{
  "router_score": "softmax",
  "routed_scale": 2.5,
  "balance_loss": 0.00205,
  "init_std_router": 0.0168,
  "vocab_size": 8192,
  "init": "normal",
  "learning_rate": 0.0027,
  "max_grad_norm": 0.5,
  "schedule": "cos",
  "batch_tokens": [32768, 65536],
  "dataset": "wikipedia_en"
}
Below are experts of layer 4 (counted from 0) of a mixture-of-experts language model. Rows are named router (the router's row for the expert) and show model dimensions 96-143. Each number is 500 + 40 x the weight over its row's rms, rounded and kept within 0 to 999. Numbers have three digits each.
After each expert's rows: a language model's description of what the expert responds to; "comes after" lists some tokens at least twice as common just before its tokens as in all text. This comes from a sample of Wikipedia text that the model never trained on. Tokens count by the router's weight.

# expert 0
router:510443503466543449512536548450546501545460456437492392533491486479506516512481552498520560549511477478510521505435506466529488479543538464448488
What it handles: Short entries inside wiki table cells, especially win/loss letters, country codes, positions and scores, like L, W, USA, DF.
comes after: "| ", "″", "R", "United ", "S", "PO"

# expert 5
router:458538461417499515502457480472472496427472492555505526490471483507569460468536526478397550559570509575528522565437480524443466456511545410474442
What it handles: Whole-word function words and adverbs continuing a clause after was, is or a comma, such as also, which, to, not, such, released.
comes after: "was ", ", ", "is ", "were ", "which ", "and "

# expert 19
router:525554497558478518558468493493543488487534540419491486523407466487451565542504476503543510509549522557534549539467546524513520448482441462527471
What it handles: Pipe separators and semicolons between cells in tables and lists, especially after numbers in statistics tables, such as |, ;, —;.
comes after: " ", "0 ", ") ", "1 ", "2 ", "3 "

# expert 47
router:535528495533466549444526548450463484497544506525509448528586440528527463502531465491520477526483481444569552447519551458512433475498433571486526
What it handles: Sentence-opening pronouns He and She, first names like John, William, and the first piece of surnames or place names: Bar(nes), Wal(ker).
comes after: ". ", ", ", "o ", "i ", "John ", "- "

# expert 1
router:507540537490479460478515491494491485476492516576535523538531486495510551411493513435466549531491540550559512512542482526414553445516475435546475
What it handles: Articles and possessive determiners opening a noun phrase, mostly right after of, in, for, at, such as the, a, his, their.
comes after: "of ", "in ", "for ", "to ", "at ", "with "

# expert 61
router:536584474450488508500491455477530508447499485559472486533545474517584551436520509435471570584518538577531511505494479446437487448510487452539483
What it handles: Determiners, pronouns and numerals starting a clause or noun phrase after a period or comma, such as the, a, he, it, one, this.
comes after: ". ", ", ", "'", "of ", "as ", "in "

# expert 41
router:502444523452535535446583530509478538485505449508532546535537418463472493495467513531490446506516458549453551549552484463451450464474433530439470
What it handles: Line breaks, list hyphens, table pipes and headings that begin entries in lists, infoboxes and tables, such as "- ", Born, Died, Coordinates.
comes after: "\n", "=", ".", "\n  ", ")", "==="

# expert 6
router:448547487447490489479583491488516532465520494586539460519496482438548424496553513442442563541563551506463488484556445470484427485510486469465497
What it handles: Prepositions, articles and geographic adjectives in "is a town in western X" location sentences, such as of, in, western, former, local.
comes after: "the ", "a ", "in ", "\n\n", "an ", "of "

# expert 48
router:547518464548466453475575574475576467563477527476471557524498483492518514474553513435460534490531476486538513468485487481495542467417446491408522
What it handles: Starts of field labels in infobox-style "- Label:" lists and table headers, such as Mot(to), Build(er), Pass(enger), Comm(ander).
comes after: "- ", ": ", "• ", "″", "P", "′"

# expert 16
router:522516515541495559459458486488540517486485496485445492433486471531479522482480428557441529492508505458446540488488446523545476512432427499477512
What it handles: Single digits inside numbers, scores, stats and decimals, plus inner word pieces like s-over-eign, p-ound-er, strike-ou-ts.
comes after: "–", "201", ".", "200", "202", "199"

# expert 15
router:529541557493490414502403524483494499502509477525564537586504469492544441457528473456519500526506479525538536519462540459478546419435545526523445
What it handles: Opening consonant pieces of ordinary English words right after an article or preposition, such as fl(ank), bl(ues), br(ick), dr(um).
comes after: "a ", "the ", "and ", "s ", "The ", "\""

# expert 42
router:477511514533459471557506568434533525467570552522511569504517443491551480433500500496520522486534475538536522558537511538556463466441514568573462
What it handles: Quantity words and negating or Latin-style prefixes at word starts, such as more, most, much, un, Un, dis, non, con.
comes after: "and ", "a ", "the ", ". ", "to ", "was "

# expert 24
router:556516546570433528458581526458459480561504488548527585517542567486540534466496450502516495469555497451528506437445520428528458484502535571495486
What it handles: Capitalized first pieces of proper names, surnames and places split into pieces, such as Sh, Mc, Bar, Rob(inson), Bon(n).
comes after: "the ", "of ", "- ", ": ", ", ", "in "

# expert 10
router:420480525505526599560502440494470491548485490555503536540474488559473566475541489483440504502520521591494519535500514574463511459537512453434492
What it handles: Time connectives and words after dates or years in event narratives, such as following, after, until, announced, the after "In January 2007,".
comes after: "201", "200", "202", "199", "198", "197"

# expert 51
router:513444540530467493515567497611474503515510497437588556522446516472510530553504508521522524519511478518495513550557437453518492465445501494538456
What it handles: Labels and their word endings in infoboxes and taxonomy boxes, such as Phylum, Species, Genus, Website, Synonyms, Grades, plus coordinate marks.
comes after: "- ", "Binomial ", "Sub", "• ", "See ", "opter"

# expert 44
router:505493570519484496495535571506460474531441517569520510483432491399434494463483513484471583493502424449514533562485443568463486507521488466545465
What it handles: List dashes and headings under See also or Personnel sections, plus taxonomy field labels like Family: and words such as did, species.
comes after: "\n", "\n\n", "==", "== ", "Family", "See "

# expert 63
router:537527577595461464514470503439548485507463514559502547501562469425504543502543478492509405490492496490563520494450505497495528463510486564533459
What it handles: First letter or syllable of a word, often a capital after a sentence start, bar or bracket, such as N(imule), S(earch), Con(structed).
comes after: "| ", "the ", ". ", "- ", "(", "a "

# expert 32
router:574491468559505467556453485429521498493535578458538457499528514494453502483508504457533501462555487508565497501459499500528537483488556440507464
What it handles: Blank cells, pipes and column-header words in results and election tables, such as Votes, Candidate, Year, GA.
comes after: "| ", " ", "Team ", "Votes ", "; ", "Candidate "

# expert 14
router:560554477545488530484525434443495521429514518464548420519583446552449440506471486513451440505421481504486579516518487459502504447470434517419485
What it handles: Digits and small numbers in sports scores, dates, records and table cells, such as 2-0, April 10, 5–4.
comes after: "| ", "201", "202", "200", "(", "199"

# expert 23
router:501489477471469481499446545496505540477518510547505497463466459485498538489498524477439429460517490513544579598461489522576495535450485482462471
What it handles: Opening stem pieces of Latin-derived words after the, a or to, before endings like -es, -tion, -ed: prov-inc-es, fac, offic(ial), dep.
comes after: "the ", "a ", "to ", "and ", "was ", "dis"

# expert 7
router:541479512549508500482553574487510477543552550488492429507532475466498516538512484476491494431440448492554513430477593499500442463515460549497498
What it handles: Single capital letters or byte pieces starting names, codes and initials, often after pipes or brackets, such as H, W, K, ₹.
comes after: "| ", "(", ": ", ". ", "- ", "; "

# expert 4
router:502515537545444493506511529521505537507425505539480481492485502448527504518529479495453492454528576552565561435467554502499505489545502520542427
What it handles: First piece of a longer common word after articles or prepositions, such as liter(acy), nor(theast), loc(omotive), also County, Street, District.
comes after: "the ", "and ", "of ", "a ", "==", "-"

# expert 45
router:510530584543522466464505486478485563559447481446533562530493514488480472515493502487456472545531461549520551487496489482505477441473450498493493
What it handles: Closing = of article titles, plus ordinal and counting words such as first, second, largest, and born in opening sentences.
comes after: "=", "| ", "the ", ") ", "a ", "is "

# expert 33
router:514491401504508573501453507467503530549531529518503540525553473494439533547518504475495491541415577551461526504554440599516452446544457449489504
What it handles: Line breaks ending infobox fields, table rows and headings before the next bullet or table row, as after Rank: Lieutenant-General.
comes after: "|", ")", ".", "==", "a", "==="

# expert 26
router:506588527529478496560476537500525445503460516571494481510556456504494495516529538445523442414468475477522517482481523498465495482512443583528425
What it handles: First letter or letter cluster of a word split into pieces, often after the or a, such as sc(andal), gl(obe), St, P(ocket).
comes after: "the ", "a ", "\"", "of ", "The ", "- "

# expert 56
router:544511482511481453432570549459530495592534517521534411542495473470537494514514527491441529468492452472517516459495525517500461517536483493470470
What it handles: First word of multiword national, regional or institutional names, such as New, United, Royal, South, American, National.
comes after: "| ", "the ", ", ", ": ", "; ", "("

# expert 62
router:476424532482613484494463534510517542512465452511530524503488483470476405496506591519509471569494508477535516570541442585455541472514494458492473
What it handles: Double line breaks, heading equals signs, table separator rows and Source lines that begin new sections or paragraphs.
comes after: "\n\n", "|", ".", ")", "\n", "==="

# expert 54
router:548545523570467437512468532451514452523504535551511528496560465468534459480537465501430435452505511494562491462457572483541479478556474578509449
What it handles: First pieces of capitalized words in titles and proper names mid-sentence, such as Tr(ust), Work(ers), Sup(porting), Spec(trum).
comes after: "the ", "of ", "The ", "and ", ": ", "\""

# expert 60
router:556511468569508488514457440445470394490525547472533541551494510546482537481502464429430492522472523473525520544495460523526471459479415577441476
What it handles: Dashes between numbers in year ranges and scores, and colons after labels or headings, as in 1907–2004, 1–3, Winning Hand:.
comes after: "2", "1", "3", "4", "5", "0"

# expert 13
router:547478492563432464469592509500501491509468564491515490556565490569489552534450491482494526539433451450547554499458514460528471504478486527524529
What it handles: Word-internal pieces and accented letters inside foreign personal and place names, such as er in Pomerania, é in Tomé, oy.
comes after: "M", "L", "S", "C", "R", "P"

# expert 17
router:514533459487444462478515532448494466522553484562504459522549485509557559376495450515459547490491439479511531467552517499498415476466483536474481
What it handles: Opening pieces of capitalized names after the, a or of, such as team, place, person or constellation names: Europ(a), Hus(kies), Kon(stantin).
comes after: "the ", "a ", "of ", "The ", "an ", "i "

# expert 38
router:546525447589489534429540573468518444503535537521537448508537530482538523446532448505492505487485477460538492457552547434492481475534528543476489
What it handles: Country and state names or capital-letter abbreviations after a comma or in tables, such as US, California, Italy, FRA, ATP.
comes after: ", ", "(", "in ", "the ", "of ", ": "

# expert 21
router:542499530530466517496535563518533454563587488407549517525515465535573580494458472516442515494447503458538553488465561452521508478444473517537520
What it handles: Middle pieces of proper names and place names after a capital first letter, often in tables, such as H-augh-ey, Rat-aj-ski, B-omb-ay.
comes after: "H", "B", "C", "N", "F", "S"

# expert 27
router:541436542507490410550510513471515516526506487475517509545490499521445531501536484461547473506475435491512521506464466531479540476458477532492466
What it handles: Periods, en dashes, colons and slashes between digits in tables and lists, as in 1.90, 1944–1945, 19:44:30, No. 20.
comes after: "1", "2", "3", "4", "6", "8"

# expert 52
router:480414504545434414450533545431519503572411544520544503497483542501544525489507427438484508501538514471430456406465484494432524484507502534595467
What it handles: Ends of concrete nouns and adjectives before a following word, such as area, ground, water, castle, short-er, rock-y.
comes after: "the ", "b", "h", "sh", "w", "-"

# expert 8
router:510528547534541464459452469559489526410436473536543544510415441531484531474543506510530516552459512518440499546534454509459494479551492437493515
What it handles: The opening pipe of table rows, list dashes, and paragraph-starting words after a full stop or blank line, e.g. The, However, After.
comes after: "\n", "\n\n", ".", ". ", "==", " "